{"experts_per_token": 1, "d_shared_expert": 0, "moe_layers": [0, 1, 2, 3, 4, 5, 6, 7, 8, 9, 10, 11, 12], "router_score": "sigmoid", "normalize_top_k": false, "routed_scale": 2.0, "balance_loss": 0.000881, "vocab_size": 2048, "learning_rate": 0.00557, "beta1": 0.95, "max_grad_norm": 1.0, "batch_tokens": [65536, 131072, 196608], "max_seq_len": 256, "dataset": "wikipedia_en"}
Below are experts of layer 10 (counted from 0) of a mixture-of-experts language model. Rows are named router (the router's row for the expert) and show model dimensions 0-191. Each number is 200 + 40 x the weight over its row's rms, rounded and kept within 0 to 999.
After each expert's rows: "comes after" lists some tokens at least twice as common just before its tokens as in all text; "mostly gets" lists some tokens that are sent to it at least half of the time. This comes from a sample of Wikipedia text that the model never trained on. Tokens count by the router's weight.

# expert 11
router,169,141,182,214,229,219,236,231,175,129,220,153,209,147,183,207,169,206,183,271,284,205,234,233,193,195,233,217,282,267,144,290,279,208,169,117,209,257,203,245,183,267,189,191,159,219,195,223,182,163,215,189,147,179,159,158,197,301,124,200,153,223,153,86,180,200,187,219,230,223,210,202,180,292,182,224,251,229,218,173,200,214,203,254,225,182,224,205,245,136,215,244,212,237,226,167,184,228,247,168,119,257,248,242,197,250,210,184,175,207,202,226,246,195,258,248,169,206,233,198,255,269,228,207,223,204,222,185,237,226,229,190,160,184,249,270,239,199,176,147,207,219,216,163,250,219,190,127,175,211,146,158,246,197,230,181,158,163,129,129,194,183,136,209,206,161,197,127,96,221,295,253,222,203,200,218,206,233,213,162,154,244,205,180,182,155,218,248,142,242,189,173
comes after: "s", " Z", "us", "is", "z", " S"
mostly gets: " Go", "go", "ga", "za", " Per", " located"

# expert 34
router,168,211,216,170,224,163,207,198,182,212,188,105,165,142,239,176,208,200,207,224,208,191,211,174,209,207,180,257,222,297,158,149,190,184,166,197,229,142,153,173,171,221,185,128,239,214,150,189,150,278,240,176,178,187,114,149,132,220,184,199,211,194,321,150,155,217,223,232,224,230,187,220,278,184,167,185,205,297,188,201,189,172,213,290,197,177,248,152,214,160,171,207,144,233,256,220,179,262,247,217,216,266,259,240,188,197,178,171,233,185,208,162,258,243,216,254,194,282,235,177,219,198,223,238,239,205,176,143,288,168,128,172,295,197,229,160,236,192,226,183,250,254,223,196,175,228,148,143,195,221,241,246,115,163,184,155,150,180,177,140,212,205,183,158,128,236,181,128,164,121,210,223,220,229,217,192,208,170,185,144,222,165,265,157,213,194,216,198,221,284,233,169
comes after: "-", " the", " (", " a", "==", " \""
mostly gets: " C", " c", " g", " G", "ig", " creat"

# expert 14
router,194,145,204,130,202,121,210,176,181,181,215,174,225,163,225,181,208,205,166,202,207,257,237,149,169,253,248,209,164,216,199,209,197,243,161,214,196,257,185,225,162,213,231,177,133,249,164,196,157,177,167,177,184,151,168,176,174,190,205,207,107,149,222,202,233,195,186,206,146,149,204,216,209,289,221,111,157,225,167,202,119,207,230,224,233,202,290,184,198,152,160,252,161,220,236,156,142,212,236,188,142,222,224,191,216,223,174,183,174,255,147,179,227,189,237,181,135,247,204,171,214,281,198,185,295,307,179,174,222,214,218,132,211,185,136,167,196,177,176,179,237,269,229,211,119,279,172,254,209,225,181,228,132,96,233,199,161,238,238,207,163,217,142,166,188,233,216,163,191,194,290,209,190,267,203,298,179,147,252,186,224,262,152,183,183,167,251,216,265,187,204,276
comes after: "s", ",", "ed", "\"", " However", "es"
mostly gets: " where", " when", " because", " while", " that", " as"

# expert 47
router,156,145,188,121,189,151,243,222,138,203,193,183,194,163,207,201,198,145,243,217,232,216,125,155,218,162,228,241,246,285,250,195,233,200,145,184,212,180,227,192,164,250,176,234,101,182,166,225,212,194,177,242,181,212,148,190,192,214,145,239,187,91,207,176,176,280,277,189,246,171,175,248,171,205,263,205,230,201,192,250,126,198,227,211,241,140,195,232,292,165,199,141,149,244,159,190,241,242,246,167,205,206,217,195,235,217,211,218,211,145,171,189,200,255,201,260,195,261,274,121,227,272,155,316,231,217,142,200,191,178,188,201,284,153,259,265,238,216,198,247,231,239,145,233,178,266,286,229,98,173,185,194,229,165,189,166,158,148,233,218,151,266,184,201,214,220,195,222,196,137,207,176,237,174,177,199,218,200,220,144,217,216,190,187,214,224,204,150,158,208,224,175
comes after: ".", " |", "–", " (", ",", "-"
mostly gets: "–2", "–3", "0.0", "0", "6", "8"

# expert 16
router,210,115,199,201,268,158,231,238,228,104,200,127,139,196,286,191,180,179,177,180,142,221,174,226,209,241,153,245,239,217,216,158,265,190,151,122,219,174,176,217,147,198,209,227,154,181,99,185,128,158,247,162,151,153,165,231,153,224,157,199,182,230,287,188,221,229,193,210,158,259,240,257,196,267,188,237,190,240,122,209,186,225,269,267,280,202,221,210,220,167,172,220,119,269,149,177,144,203,172,201,207,241,246,156,182,235,266,190,188,130,177,183,177,243,236,266,144,198,195,212,202,268,195,175,175,261,211,129,246,193,197,210,211,136,236,224,206,187,230,188,241,162,208,175,224,184,241,149,150,158,177,192,218,181,167,156,157,178,205,160,172,233,184,154,195,233,221,191,146,203,254,177,232,229,196,182,177,152,246,184,202,246,324,208,178,155,186,180,220,248,240,251
comes after: "-", " the", " a", " and", " re", "al"
mostly gets: " co", " mo", " lo", " po", " Ho", " bi"

# expert 33
router,156,158,210,190,206,164,188,215,168,229,222,149,244,181,202,188,130,178,202,245,223,228,197,201,201,201,163,210,271,213,219,169,297,212,214,223,157,265,263,178,171,284,213,165,154,219,230,218,187,299,208,131,106,198,227,242,150,243,181,201,149,180,211,209,174,231,132,182,193,222,262,322,254,235,279,221,204,224,226,188,226,240,247,197,205,171,231,261,215,175,229,241,206,169,180,184,187,235,238,122,199,200,208,240,237,318,176,163,137,130,190,195,146,224,199,230,188,204,173,179,199,238,207,185,198,194,185,206,192,160,226,213,252,158,255,228,179,203,171,209,247,157,235,223,194,203,256,167,173,221,152,233,133,172,210,127,163,216,188,189,161,141,124,192,127,180,229,188,186,215,171,111,206,209,172,290,197,254,187,193,215,251,150,159,254,162,208,230,130,301,273,224
comes after: " ", " |", " 1", " 2", " 3", ":"
mostly gets: " 100", " 31", " 25", " 30", " five", " six"

# expert 41
router,168,125,257,195,264,167,189,194,180,214,183,173,215,147,248,185,208,257,145,135,215,159,203,231,149,251,223,238,219,208,205,218,226,198,110,182,199,165,189,211,244,244,227,94,259,146,167,226,207,217,224,184,183,190,206,179,115,215,151,305,185,235,130,129,184,228,246,271,185,256,224,316,267,260,233,149,184,170,190,210,130,195,214,218,230,211,244,161,199,95,187,184,68,250,213,169,216,198,309,196,174,191,252,184,243,228,163,202,203,169,185,178,235,238,179,219,233,254,199,187,227,189,206,219,260,233,135,138,211,200,184,199,192,196,151,178,249,266,253,222,220,214,253,198,150,224,228,140,146,184,206,221,237,166,183,184,163,182,202,181,209,230,219,223,174,197,157,186,203,194,220,182,243,160,192,169,249,237,200,111,222,158,256,162,179,213,210,187,204,281,235,199
comes after: " the", " |", "-", ",", " \"", " ("
mostly gets: " B", " b", " Ch", " W", " H", "Ch"

# expert 39
router,212,152,183,148,208,169,191,184,165,191,224,199,202,143,268,164,243,220,238,222,235,221,220,201,189,211,165,277,180,202,174,242,178,178,166,243,152,240,199,165,167,233,210,208,180,215,201,268,150,184,242,240,208,161,182,193,151,186,217,219,131,159,223,181,198,241,201,231,275,210,165,189,168,228,181,177,215,276,183,161,134,248,184,202,208,159,270,158,222,189,195,249,117,188,284,220,244,173,144,126,187,232,229,224,242,187,169,178,174,246,143,241,154,259,228,200,111,185,230,217,209,259,215,218,235,241,147,90,249,198,137,190,245,195,235,217,212,169,149,233,241,165,258,152,145,260,233,191,198,227,181,237,157,99,257,154,138,175,270,192,198,220,169,269,174,184,243,107,138,176,261,117,171,214,83,207,255,216,216,210,160,207,199,230,199,228,243,169,226,188,236,244
comes after: " of", " in", " as", " is", " on", " for"
mostly gets: " a", " the", " another"

# expert 19
router,171,148,230,164,199,124,201,233,164,233,250,146,212,174,236,183,139,158,139,166,143,233,266,257,175,216,203,232,240,184,224,305,261,203,189,208,203,283,188,298,154,250,207,186,134,191,154,221,174,238,216,171,143,167,191,209,193,250,183,254,212,144,241,182,224,198,231,225,251,165,183,269,152,183,223,158,124,260,138,165,191,218,181,225,180,175,197,167,196,161,194,257,158,157,161,144,209,215,231,197,195,306,204,229,221,236,177,204,179,149,149,211,236,198,234,180,124,262,171,219,233,248,210,182,303,245,224,174,196,258,155,113,223,236,213,217,191,211,164,197,231,281,186,241,150,283,175,233,189,155,209,264,168,163,268,182,157,199,187,201,148,251,177,187,199,253,195,250,158,141,204,150,197,237,211,178,184,192,124,158,233,208,204,155,224,191,270,151,240,181,235,210
comes after: ".", ",", "\n", " The", ").", " that"
mostly gets: " This", " However", " It", " The", " it", " She"

# expert 31
router,157,154,222,154,172,126,254,156,161,228,194,134,181,142,242,209,168,193,254,187,262,200,204,195,184,259,166,216,233,251,166,198,256,208,162,264,208,217,177,204,220,217,235,154,175,174,229,217,183,231,200,216,231,183,180,206,192,135,216,206,165,157,224,202,208,252,224,177,215,237,198,257,175,214,176,160,149,224,157,224,130,249,275,286,205,223,205,226,252,98,146,280,184,261,205,191,271,145,275,206,189,228,259,224,237,214,165,157,177,229,228,168,241,254,314,214,242,241,175,222,241,288,231,203,175,204,186,160,255,241,182,138,129,129,194,292,270,224,189,190,246,192,150,145,171,257,252,219,194,153,157,167,149,171,223,79,204,197,241,197,152,203,198,145,178,199,222,200,213,197,168,172,228,234,175,173,181,193,232,139,206,204,245,192,240,196,218,186,220,206,297,219
comes after: " in", ",", " (", "In", " In", "|"
mostly gets: " (19", " 19", "–19", "–20", " (18", " 18"

# expert 36
router,204,180,221,198,274,172,270,248,206,108,201,152,169,167,264,193,177,252,202,218,144,203,140,219,164,232,183,262,262,205,198,243,175,226,133,148,159,251,228,201,143,206,222,189,200,241,127,179,146,144,203,157,185,177,160,185,198,223,191,154,118,157,199,152,218,223,173,190,219,200,211,261,210,258,193,240,173,226,153,196,153,221,206,200,237,206,283,208,269,174,145,318,156,207,197,122,189,228,182,179,177,308,184,212,191,242,228,155,147,233,135,222,135,202,308,214,180,267,221,224,220,220,202,172,191,218,189,171,237,204,177,161,224,182,188,198,187,134,224,239,171,183,175,187,213,202,232,96,205,136,186,158,228,188,265,202,180,181,254,173,135,203,175,247,210,205,241,196,199,138,292,198,272,256,156,262,242,235,263,194,172,193,175,213,136,134,214,230,206,192,232,205
comes after: " |", "-", ";", "|", " of", ":"
mostly gets: " No", " Sa", " no", " do", " Da", " Sha"

# expert 32
router,197,121,171,206,215,194,188,238,151,203,200,167,217,151,260,205,231,152,185,156,198,159,108,194,228,200,214,195,213,235,153,213,213,255,160,204,221,224,204,280,166,245,236,182,182,181,186,251,191,180,175,305,177,171,212,185,183,144,158,207,213,158,158,221,181,220,156,150,194,227,233,220,117,162,175,148,202,195,203,219,182,250,252,222,206,190,207,202,244,144,251,195,219,212,236,201,242,167,204,168,182,179,237,188,174,198,144,187,209,174,191,215,159,208,179,242,208,221,305,271,316,155,270,249,251,208,235,191,232,278,187,196,229,144,187,224,251,132,215,312,254,207,234,263,181,241,258,159,123,202,140,186,195,186,261,134,94,244,210,181,129,177,149,236,161,203,260,197,207,234,192,169,247,200,209,229,215,165,191,178,205,272,249,214,212,219,241,203,109,217,307,200
comes after: "o", "lo", "ro", "to", "co", "ko"
mostly gets: "á", "ș", "ń", " Bar", "ë", "ć"

# expert 6
router,194,151,207,201,215,171,213,191,187,169,179,145,146,132,216,191,185,219,175,209,160,187,120,255,246,201,245,267,202,222,261,194,200,203,103,221,195,242,240,261,153,274,261,141,220,217,126,215,154,206,195,186,216,219,233,242,211,191,173,152,155,224,258,142,263,215,193,180,192,150,215,245,174,206,197,205,162,295,193,170,174,248,174,257,269,224,221,170,191,197,190,265,113,296,188,125,264,200,196,224,111,229,180,233,217,222,193,153,171,246,159,230,194,209,213,203,214,228,188,230,226,222,204,292,166,201,180,105,245,190,168,211,203,237,260,159,148,217,242,200,207,163,209,142,205,181,245,128,244,125,204,235,182,189,213,176,121,209,193,172,148,187,131,141,190,177,230,228,164,226,188,233,273,226,178,217,255,311,191,186,201,173,204,220,207,205,203,189,170,260,294,251
comes after: " the", "-", " and", " of", " a", "q"
mostly gets: " La", " la", " Mi", " Li", " mi", " large"

# expert 13
router,139,181,222,208,158,186,263,230,177,173,235,153,219,194,178,192,148,156,234,156,206,239,189,217,188,226,159,142,247,211,272,229,197,185,149,160,216,177,168,200,185,197,241,114,239,152,148,234,193,253,159,196,110,142,228,176,124,239,116,209,193,185,208,153,184,248,210,228,212,178,218,198,204,269,175,182,124,238,257,238,149,221,191,218,212,175,260,196,203,153,179,184,185,176,188,153,271,212,258,185,233,203,231,233,293,268,171,189,185,168,158,159,158,256,257,249,181,222,152,200,206,262,247,221,214,234,130,145,207,198,153,182,233,256,215,150,194,231,211,213,208,178,173,169,222,248,191,198,105,211,160,231,151,205,184,172,120,212,143,221,119,182,207,217,121,187,222,134,76,188,201,207,251,202,210,213,170,243,203,200,167,237,271,203,182,85,223,154,157,215,171,134
comes after: "S", "A", "R", "C", "T", "E"
mostly gets: "R", "X", "&", "BC", "O", "U"